config = dict(
    balance_bias=False,
    max_seq_len=384,
    dataset='wikipedia_en',
)
Below are experts of layer 3 (counted from 0) of a mixture-of-experts language model. Rows are named router (the router's row for the expert), down (a neuron's output weights, with its number) and show model dimensions 0-159. Each number is 128 + 24 x the weight over its row's rms, rounded and kept within 0 to 255. Numbers have three digits each.
After each expert's rows: "comes before" lists some tokens at least twice as common just after its tokens as in all text. This comes from a sample of Wikipedia text that the model never trained on. Tokens count by the router's weight.

# expert 6
router:104155109080111103157149148101124124138096082110142141140159109139100141148130085128174127105154107134111126110162118109092096125162162099152153138135105066128138158080146084119190130127121097096136154147121131118134145124108139106143111137095137125144133126151121130130118135127121128107099178113138155178136192117077114107129121086112081143115122161162115105146117172122095110113112112163114066106087148104157108132120119112125124133085130096121161138095083101119090157169123092
down0:184148071096118128124137147105136166127106099150155107113096110140155145146113118167146147105145115115097111129137129166162123104087134128135133127128166146134124112122099092124137136105159103144125114107152117088113148150152173124116123119104124120105135151117119113118171124123105129154146145162146119113089103193108152126112109155151173156130144127133136130121183129100083153109125146127169164132161118147080124112112153126140090123107130125130098134091142088068106166098110090
comes before: ",", ".", " and", " of", " in", ".\n\n"

# expert 17
router:108147135121149103130094188173087076150162115083143123113148113144113134148116132136124117097141119126164152162146169098121139132132177133144137123096162167118119095085136101126134069142133145126119118152171108081136144090140125118104154128112149121164169117152101124122130121115120138151095119158136135153148086107136183130127139112183147097117108165150067093123126151130101131105113111169114124113121150142120130139103165147128087144162171128154119136126081129150155137132135184
down0:130097133106143132128094121100184102181086138162106092128104122166124112132140147177118136168156091113122136177168119169111157158144158142128154135114148124115161141129144127100115093109136108126168109136126134139091120111079135137108158117105170142126109150123146164160134141144155131102142109109134088169104098105126153124136102128093086118144118138147121117128196127135146113157123131127120164154113130166182137106085120117153129138143105116123136124099146175128165133153091164
comes before: ",", "\n", " (", "\n\n", "'s", ".\n\n"

# expert 73
router:104131122121158119116072173179139126150172132099150143089118098155123132127103130148125139102136119102164126141135173117161143131147176146147125087088159165150117093088139116134138056152106147116116127130146111093098118083164128116103168116122140097129159126147089131144153104118130142162094146163124133151156102124136179144142131126188140090108121169129077102140146149095091102113110104138100138125134110150093123129096142133120089144119156124163104129103091150135169154126146164
down2:138142131121102150111137127121145113107131149141118115147103110097125111122120152137104132104117106152065163158137130158115093138121105099112117104085178126108134137177120104099172159105146154153149139104098123128141112132161114124108096091120128164125122137158132124152106138090146100127151152126122152151165130101140142144152089150109109076138156115137139142146129163141161115102124108117131135110130173116162141133092129092143139129147109155113126115094137187143125097141148138
comes before: "1", "2", "3", "4", " |\n", "5"

# expert 60
router:142145112151092189103150088123153146132152163147112132117127119126135130118122116093132126135136159121143111130117146132120081143127122105153108113093152130145125124147132165064159123157147143140149174152135106118125132117138174124088099155125140122137090155098095123189090157158122121075139104126148094121134091114139100143146135115117117101123156100149119177142145105122112148140130133090142099138122099123129151120136142150124149140143095107134118163177114154087103098136118121
down2:123152163059160138127158181102144108132168130120148132131132174086140134121187142160139123141143112100134122191111141128158163098131149153093103149116145079147113152177135122099138108163136133132114157116121155137114124129128110178131139145133148100125124105109146131171102140081126172095187141108111113193112103115118128129151159086149130144132112138099123158117142130102163163110139137103137112105085149174115100197114133155097124077137135132162162127089110156141122177124109141
comes before: " the", " ", " a", " his", " birth", " UTC"

# expert 100
router:117115087163168116115086139155117150119151113109156139121141129151163115152113126139128107156139098103118106173187135109100120123157129137146110104080173138128076072101123124118082078130119144121143129140155135101121097117144153143115145110129150111143121108135117125104112160142172121112123066137172132110157111109144125131140122112140102083078092119137072083112134162137087083140091117145132136122137093174124126159088123121131109155108153122161107111156119139141152148119134164
down0:147134126166141108153159130111098175095138117105135126155119134130096091144151132115172131123121102151139107108138107121089095155115111143133165100145103112119150089097129128171124133117122127120158165105093117124130128122183139142088176128137143182137132124130134108111117130097115120115139165146140130157134135112107100182097093120126102104102113124110161148132134106103155121140130128139117172175164107087100132136139100083107183131152174151101101135162111103169125110133089102
comes before: " ", " +", " −", " —", " Yes", " Goals"

# expert 77
router:109119120138158132138094171188113083130155105102165157105141092152123150151119118161144125098134114114136125155132151120148127139116166127160105118126166148123108113092117113123113059129149145132092118132140108087107111096152151098108129129130131099128160131166096135111146117114157119171098134155093144152145086150119189146152112141193131087085106140127084109114160137122091126109114099162098115097145099164095113145116154135133119152129152132175116119116106130145186150115113148
down2:094119118141114129103129136107135115116115090101113119129130110115093142145122135142116104176158118139136117137139131086140088112095121147120149111109146093122114118139105091184079095124083112153148125133150132101136122123148125152125099112111097166151099176168128126167129147119134133087135151115097155147116072131124132144084076149127144106121091154143112139124127168135119099143093133154125145162149149098190115169160175076137132102124103084180174112089113080185144146165130145
comes before: " ", " |", "0", "1", " |\n", "3"

# expert 76
router:164161155134149176150163163096117102158140176126125138084116131149151157114123094135130142125113171129123137091091149111126136124132135108085155103156154120092133121125146114142092157126125122093148151138079122083124103113116097114102126161109145092148160160109090164149115139162137103160151134145119130124130069114146138097089139074122149116166088159158124138126139117110137113139107151127096112181154142136101105123117118162133123107141119154143112134133117129117152120126084142
down0:089149148161182096144136126137113086168141111122134093118135092102100152107149090115138120118098177133122129146148135108086137082151117167166124132173126115129133169126150149102092138126140146137098162146150068127083117130120106120158103122134068149142100127142100147088152147130133120131084171147097150133095118117118092115089120137116107113135133138127128123144086179160119146129095137156152078146077118120143158109127162130117151162125141097112143085172115100109097112111135121
comes before: " the", " a", " other", " his", " was", " then"

# expert 11
router:113160094102106139127096153141160117145152152096110098090180148147094142164122071168118109093151136113154175154174114102107138102138151125133118170115184173132133148086083111095098078109124157104081145170168150085061130115169074136120132102163136107106114158143106130104118119084121140131123152149152093130140122096141161122111125154144145147087131178122112158139149138136086126118148105133113142100140115180102111126099158162118080152091148134149099132117112114151138143117123146
down0:124149132135126134151137112162117102107126130142145162117153124117119111171154114136103147192109127143120111144090091106149109142122117119161125123123133153161139105109127045126138112121152137123110137103092128137153145151107124129142170155130122128135103152129124139130115127154139120112158146088111136125113124106112126118132174125085159127156163119139113103140133160146107150185149129170106165133119133147079117141132101106142115150132133113096155166156150128129152177133118147
comes before: ",", ".", " and", ".\n\n", " in", "\n"

# expert 109
router:137114145151145167098148136090122130062128136143132157126094138158141125164098173117154151109146172102167117086160128119102096112124113172127169125138141139125115119150121169120098127150156124139151150136160132142152107127137143139111089100105133102080118106104118130130110165151121177069181091169143150136141137119111104170134133116054131105101124117148143104101108110151111076125145111124131117137101096108099110125153104098129145182107144137138108159149156138153117114145137146
down0:110118140140115154128143135097165107103156152124137164132111085125115127142147095137113090115159115131094136122078165119121118091083124113170129134148120143117144136155133110110088151112106131112153151131124102146124109166130103154099104090134113083135203117134122125133137110147152168160096133127138115147122109111154106125082086148133084112165124165153099151131136104170099110172095128107147139140145135148138165142164106097165192175149119137159095123154136104131106096127161125
comes before: " the", " a", " to", " his", " an", " with"